Weights of a small mixture-of-experts language model, trained from scratch on English Wikipedia: 160 squared ReLU neurons an expert, 16549 steps.
Below are experts of layer 6 (counted from 0) of a mixture-of-experts language model. Rows are named router (the router's row for the expert), up (a neuron's input weights, with its number), down (a neuron's output weights, with its number) and show model dimensions 448-511. Each number is 128 + 32 x the weight over its row's rms, rounded and kept within 0 to 255.
Before each expert's rows: a language model's description of what the expert responds to. This comes from a sample of Wikipedia text that the model never trained on.

# expert 37
Description: Suffix pieces of technical and medical adjectives and nouns, such as -al, -ological, -une, -ar, plus whole words like environmental and electric.
router [123 137 118 122 138  93 127 121 143 104  90 153 151 109 126  89 136 163 186 102 174 184 154 117 154 156 150 116 132  97 165 170 153 129 155 134  99 154 101 139  76 169 148  81 162 152 122 162 101 184 105 138 138 145 118 140  94  94  75 125 173 140 134 132]
up0 [ 89 129 111 139 143  98 195 203 157 133 132 131 121 132 100 137 129  83 109  92 109 183 151 138  74 165 129 240 149  88 146 163 141 143 124 145 128 112 102 114 120 110 158 167  89 154 131 109 104 101 121  72 100 126 113 148 132  88 103 117 161 106 116 113]
down0 [131 110 138 163  57  67  76 203 122 119 152 132 143 115  73 108  99 177 122 131 119 130 203  83  81  89 151 121 121 110  99 160 151 130 123 125 134 171 143 143 117 112  87  52 142 147 151 191 168 108 109 103 132 124 139 144 138  71  77 115 123 165 116 172]
up1 [ 95 161 139 121 126 146 161 118 121 150 130  83 103 106 138  31 146  93 133 136 119 131 139 134 109 152 142 188 106 130 105 152 199 131 136 152  90 154 164 108  87 138  91 134 196 160 145 144 168 160 155  29 177 176 130 133 150 135 123  79 142 184 169 135]
down1 [141 111 147 163 113 125 135 121 141  77 133 138 113 191 105 163  90 114 133  80 171 184 138 170  94 111 107 160 167 115 140  85 183  86  70 136 190 122 160 131 139 135 147  76 140  87 172 171 127  84  67 138  95 181  68 120  97  46 212 143 128 113 113 128]
up2 [130 136 103 167 127 125 123 116 117 150 121  95 118  82 118 156  99  68 131 140 124 116 105 124  78 103 166 139 217 117 129 135 152 103 119 165 139 134 119  93  63 130 153 141 142 100 171 112 164 108  88 128 141 145 119 128 115  92  99  85  87  84 160 196]
down2 [187 163  76 130 117  73  88 115 105 159 130 127 107 111  99 124 145 108 156 123 130 119 135 123 142 100 159 121  83 178 102 125 129  90 115 131 136 117 170 151 168  90 118 165 177 111 129 111  84  83 146 135 105 100 108 133 131 125 132 163 109 108 187  80]
up3 [ 92  96 172 131  76 112 128 118 115 114 105 165  97 159 137 140 168  95 141 135 109 146  53 147 112  58 154 179  90 117  69 122 116 123 172 132 134 108 156 101  94 146 116  62 134 111 139 165 152 142  70 163 115 161 120 133 128 181 118  96  97 147  95 144]
down3 [110 117 107  93 136 155 141  81  95 133 132 134 142  81 188 108  86 129 185 139 150 143 119 192 119  98 142 151 181  27 104  62 147 102  90 107 126 126 210 131 135 131 150 138 111 127 149  52 161 147 137 128 162 118 103 163 132  91 111 104 145  61  79 127]
up4 [ 62 153  78 108 124 131 114  60 136 163 109 113 119 178 154 211 114 133  88 152 183 102 114 160  99 121 150 123  82  79 211 162 128  83 105 117 165  92 156 166 117 165 136 134  87 158 130 111 181  30 143 107 177 123  95 147  93 100 162 143 113 136  40  74]
down4 [ 99 134 103  98 148 165 120  90 134 111 133 151 106 131 147 147 119 114 125 164 169 146  91 122 125 144 128 131 135 127 112 100  77 169 150 142 106 141 128 134 102 153 112 162 122 119 141  88 184  90  97 122 140 151 127  46 121 141 139 103  95 150 149 145]
up5 [146 107 146  92 127  86 188  56  90 155 121 109 130 140  99 163 104 144 157  71 172  91 110 151 143  64  37 145 117 156 178  74 154 107 113 112 108  91 132 159 213 114  98 108  86 114 113 156 129 148 100 183 172 163 149  68 173 169 124 168 162 168 104 145]
down5 [ 88 125 176 114 166 158 114 161  96 145  90  79 167  91 162 110 129 109 122 149 167 152  81 137 151 101 139 113 123 139 212 121 155 155 150  98 117 145 132  85 125 162  99 140  85 135 109 131 132 118 147 123 193 121 141  83 127  80 157 172 117 147 126 142]
up6 [ 78 116  98 122  77 134  94 121 151 101 141 153 116  90 101  91 115 105 156 186 147 120  88 141 107 103 123  90 174 165  82 110 145 145 160  73 130 146 209 138  83 161 113 114 145 156 129 139 134 105  86 104 142  84 138 173 101 167 123 127 126 108  74  81]
down6 [133 163 136  95 134 107 150 101 106 100 157 145 159  62 165 106 127 134 156 159  69 109 131 176 113 115 116  88  63 141 144 172 179  87 158 145 113 143 103 159 162 148 118  95 163 121 130 107 165 106 174 157 116 179 128 137 119 132 124 105 125 135 138  69]
up7 [116  94 135 139 141 122 114 176 131 157 147 205  72 138 123 143  92 136 135  98  91 124 118 109 103 127 120 131 120 177 142 134  96 139 117 110 192 115  72  77 144  99 115  73 166 145 112 113 105 181 151 137 110 162 115 105  83 122 146 204  69 163 143  78]
down7 [172 134 132 102 103 122 100  90 172 144  90 118 126  86  90 129 150 104 115 106 191  94 145 120 153 162  97 116 135  77 171  93 166  66 154 134 153 105 137 146 225 130  66 175 100  94 114 132 106 157 119 107 151 154 129 120 178 143 102 147 179 126 114 151]
up8 [107 160  92 131 178  98 137 147  90  94 125  74 143 157 124 165 133 140 109 117 140 103 121 132 104  97  51 106 137 156 164 157 149  51 161 136 102  93  85  69 131 116 130 178 186  90 115 129 129 160 144  83 129 156 137 103 147 134 119  93 169 136 154  95]
down8 [141 163 135 139  94 152  68 150 126 119  27 152 147 107 175  84 187 129 111 134 141 132 132 154 103 133 144 142  92 110 148 132 149 122 151 110 191 132 168 112 102 143  52 103 145  96 109 138 105  63  86 107 110 131 123 149 115 216 162 179 180  90  91 158]
up9 [125 141  46 115 161  57  96 147 126 186 156  96 158 142  94 129 116 145 107 136  83  75 116 136 143 107 130 135 157 153 142 151 152 141  88 138 127 136 117 164 154 163 135 101 142  96 171 146 115  87 106 100  83 130 142 110 115 126 119 159 125 158  65 174]
down9 [133  91 148 159 183 130 143 115 170 136 100 131 152  75 140 114 119 105  83 173 135  55 181 138 148  63 135  98  87 197 145 195 123 136 131 191 106 174 153 122 154 119 148 120 118 137 124 144 142 121 181 136  88  78 100 171 137  60 152 104 135 150 142 150]
up10 [144 162 148 125 146 122 145 118 119 115 167 104 117 124 111  79 151  73 144 104 106 154 138  86 113 105 168 102 135 173 120 190 111 110 109 116 115  99 130 148 164  78 128 152 149  92 132  83 174 176 150  99  93 125 105 189 133 156 218 150 135 121 114 136]
down10 [131 158 127 152 140 140 195 125 213 118 158 127  49 171 112 125 123 111 131 155 109  88  99 112 115 138 125 184 166 137 161 141 108 119 110  64 130 107 121  96 139 134 192  98 131 130 118 105 123  88 104  77  99 161 123 181 136 102 100 154 126 120 108 156]
up11 [153  83 180 119 130 154 127 170 103 126  95 143  80 118 175 155 162 107 122 172 115 126 131 132 154 129 148  30 118  76 112 109 133  79 140 101 115 122  81 163 132 164 122  77 183 127 116  76 185 147 129  56 147 158 123 104  83 146 100 105  97 133 161 129]
down11 [121 171 150 109 135 173  85 143 107  80 148 102 139  68  89 125 104 119 131 156  83 145 155 142 198 184 178 190 183 123 184  81 139 142 104 114 187 117 131  85  96 108 109 204 201 103 195  65 168 139 169 169 151 115 165 126 117 145 106 120 165 161 150  87]
up12 [131 140 127  82  85 100 134  80 151 154 128  92 177 142 124 139 142  75 179 203 157 133 173 138 130 124  75  96 123  97 146 123 119 127 107  91 111  85 206 125 169 120 138  71 120 135 106 112 144  38 112 170 170 150 144 139 129 119 152 161 114 139 107 129]
down12 [117 190  87 150  62 124 145 113 107 175 170 109 132  80 134 133 119 220 119 105 138 143 147 122 149 112 134 104 135 149 111 136 117 149 141 111 126 140 100 144 143 159 152 163 145 151 125  86 170  55  91 132 146 105 116  88 143 112 166 119 141 175 147 209]
up13 [144 133 151 106  81 113 133 123 109  99 166 155 155 141 176 143  93 193  77 149 111 123 149 109 108 205 122  95  78 129 133 193 111 115 151 126 114 105 152 131 127 154  85  87 172  79 148  83  96 119 133 142 152 126 142 128 145 142 144 118 136 146  63 103]
down13 [ 60 141 161 120 117 188 146 168  74 146 161 150 149  45 136  91 147 127  84 110 170 110 143 163 141 136 120  80 166  96  87 108 115 128 131 237 155 154 120 154 108 163 133  85 149  93 110 155 187  95 137 113 113  98 130 159 184 130 132 167  90 197  91  90]
up14 [146 126 153 162 193  89 126 140 102 106 102 117 135 100 154 151 134  65 180 106 108  83  65 144  81 139 131 115 138 157 113 100  93 100 100 162 131 144 182 186  93 148 203 162 186 121 116 125 138  93  84 119 102  75 131 146 154 104 126 102 141 190 125 109]
down14 [161 103 161  76 116  87 108  75 122 143 177 159 133 147 120 188 109 117 116 112 197 137  94 112 142  83 110 125 100  33 139  93 137 129  64 152  97 132 134 122 103  85  79 135 132 150 119 141  90 116 157 142  82 127 110  98  83 160 103  85 170 161 140 176]
up15 [170 154 131 150  86  80 165 113  63 127 124 150 130 140 109 116 165 128 132 175 134 179 144 192 115  63 109 111 149 178 144 129 162 141 132  86 123  95 111 136 107 132 130 106  80  88 126 112  93 116 132 163 134 152  58  97 117 182 128 107 131 163 132 143]
down15 [140 163 141 180 138  73 161 120 139 187 115 166 151 125 122 144 145  64 141 121 113 102  92 147 146 164 136 119 134  84 107 137 140 186 131  99 158 154 121 110 177 115 123  95 131 133 162 127 106  94 104 116 130 125  97 186 126 100 129 131 141 144 120 148]
up16 [ 91 136 126 161 125 152  59 141  82 213 109 112 129 131  95 133 139 171 156  98 184 168  92 119 104 124 159  97 145 121 133 146  92 122  40 145 191 126  97 145 168  81 113 143 116 138 154 130 143 130  89 120 121 152 104 114 128 148  99 112 144  75  87  81]
down16 [123 120 169  83 125 128 113 110  52  54 149 118  92 121 168 113 120 101 140 156 150 145  71 132 131 170 127 108  92 119 158 146 123  93  98  84 101 100 126  91 111 119  93 187 174 181 143  86 109 110 128  96 115 140 115 148 144  80 118 133 115 168 127  97]
up17 [ 61 136 146 158 104 158  62 122 110 133 118 166 123 136 199 119 164 139 117  93 129  94 128 176 163 106  94 114 170 108 218 124 145 128  73 161 155  97  78 119  67  98  85 113 117  80  70  79  93 130 185 133 131 143 151 107 111 114 147 105 106 104 114  93]
down17 [151 100 128 108  96 152 133 122 142 123 125 135 130  92 191 163 107 117 125  85 132 160  49  91 141 114 140  97 102 179 126 184  99 138 119  50 124 104  69 191 157 207 169 183 151 117 146  95 131 118  95 151 135 134 141 140 108 103 111 142 112 107  82 152]
up18 [116 149  95 134 140  59 105 125 129 178 107 171 138 125 101 134 121 178 145 116 131 142 159 166 133 100  79 118 181 127 139 135 103 134 123 145 172 115 148 126 102 126 134  98 130 122 123  92 108 101  93 116 176 126 105 144 110  74 134  96 119 135 130 148]
down18 [126 159  91 175 121 111 128 132 142 132 151 129  75 135 118  78 117  93 122 195 148  67 117  93 123 100 175 121  83 137  87 129 136 107 132 110 113  86  66 161 121 124 111 148  90 170 115 155 129  96 156 110 103  98 162 148  89  94 172  59 118 138 171 132]
up19 [ 79 125 171  61 132 169 119 105 119  91 137 126 139 155 137 103 113 125 110 175 148 113  91 148 139 149  84 139 131  83 146 171 134 140 110  58  91 148 141 145  69  14  96 145 160  53  47 154 124 107  75 106 103 145  78 158 112 145 128 142 130 140 146 152]
down19 [122  79 139 156 129 153 174  98 133 107 102 139  70 115 122 125 126 169 144 139 104 122 183 132 146 172  73 189  73 113  94 123 152  69 142  95 151 127 121 184 137  84  69 171 166 129 161 157 133 116 170 134 113 143 106  82 117 103  68 161 149 159 154 134]
up20 [105 123 170 151 161 144 151 138 160 123 153 115 157  97 138 132 127 179 169 164  51 121 105 105 123 127 122 127 208  89 122 118 114 120 106  81 129 123 116 112  91 135 127  85 141 129 120 114 174 126 102 174  98 130  96 142 112 161 144 135 113 149  75 127]
down20 [153 142 160 128 171 130  95 124 198 136  29 139 181 134 109 126 127 112 120  94  99 174 178 138 107  75  62 133  53 135 115  97 105 154 148  41 119 184 136 128 116 115 164 103 114 117 105 140 139 121 169 131  89 152  82 123  85  91 119 128 158 128 129 143]
up21 [129  79 115 130 137  91 143 142  90 182 156 149 109 130 113 119 126 123 153  83 102 176 159  96 126  97 109 111 188 162 211 102 169 123 102 151 124 153 142 105  97 112 138  79 129 105 121 130 122 114  85 126 143  97 106 106 103 102 120 145 111 128  91 116]
down21 [156 160 139 130 133 161 154 109 115 128 139 139 126 133 116 179  85 118 186 143 101  79  86 112 102 137  81 150 132  71 113 154 125 125  89 206 106 110 145 153 145 102 159 160 102 104 133 100 169 139 122 111  89 157 133  47 158 104  87 109 130 112 163 120]
up22 [136 118 140 110 160  66 116 111 159 134  78 147 134 141  98  77 132 147 147 126 130 122 140 117 150  76 136  98 187 125 156 129 179  80  99 117 142  98 103 111 102 113 155 123 156 105 146  57 147 154 150 117 141 186 110 109 161 154 128  96  83 131 152  90]
down22 [119 167 124 135 188 105 107 142 111 127  91 185 155  89  66 102 138 157 106 135 144 168 191 111 104 168  74  95 113 115 155  99 128 118 138 136 101 201 114 188  97 107 184 130 119 120 129 161 127 189 148  94 170 201 146  88 108 168 161 120 143 112 125 127]
up23 [155 123 179 107 124 109 111 114 153 143  93  45  73 113 200  93 144 166 122 106 144 165 125 184 116 120 127 139  79 143 119  61 156 133 149  81 189 129 164 152 120  89 114 105 163 152  90 130 153 137 122  84 164 125 131 118 141 160 130  91 102 110 101 102]
down23 [135 163 126  95 172 130 106 109  89  80 162 105 164  88 117 175  67 147 137  96 161 223 164  86 153 154 123 108  98 124 153 107 171 149 132 111 100 119  84 133 134 133  95 128  66 126 127 103 147 142  69 109 144 127 150 135  71  97 123 142 172 117  88 145]
up24 [124  45 103  75 161 137 110  69  97 183 154  77 124 170 158  83 107 130 142  96 149  88 109 122 199 122 150  83 141 152 125  99 150 127 106 110 117 168 127 139 139  72 171 113 104 164 103 107 107 146 152 172 143 132 116 179 140 184  83  57  90 154 124 121]
down24 [134 107  97  73 181 161  70 134 133  96 136 173 127  98 101 139 148 137  63 130 165  73 190  98 138 162 103 119  83 113 132 121 112 153 105 161 144 175 193 159  82 125 159  68 125 106 140 117 135 117  94 126 137 106 162 119 104 120 106 143 155 145  84 116]
up25 [ 90 131 143  71 120 112 121 117 123 160 133 140 145 131 151 132 169  81 129 158 109 109 132  90 171 151 171 163 139 134 181 177 139 143 183 124 151 123 113  77 122  75 110 138  86 110 169  86 187  80 120 141  99 130 137 129 138 115 137 150  96 144 145 112]
down25 [154 124 164  98  96  99 186 171 158 125 148 106  94 127  84 144 171  99  88 157 105 141 151 115 133 139 110 103  94 104  93 162 143 126 199  74 114 135 146 192 109 167 135 120 164 119  97 148 167  89 161 131 141 127 156 131 110 157 100 114 179  93 164 135]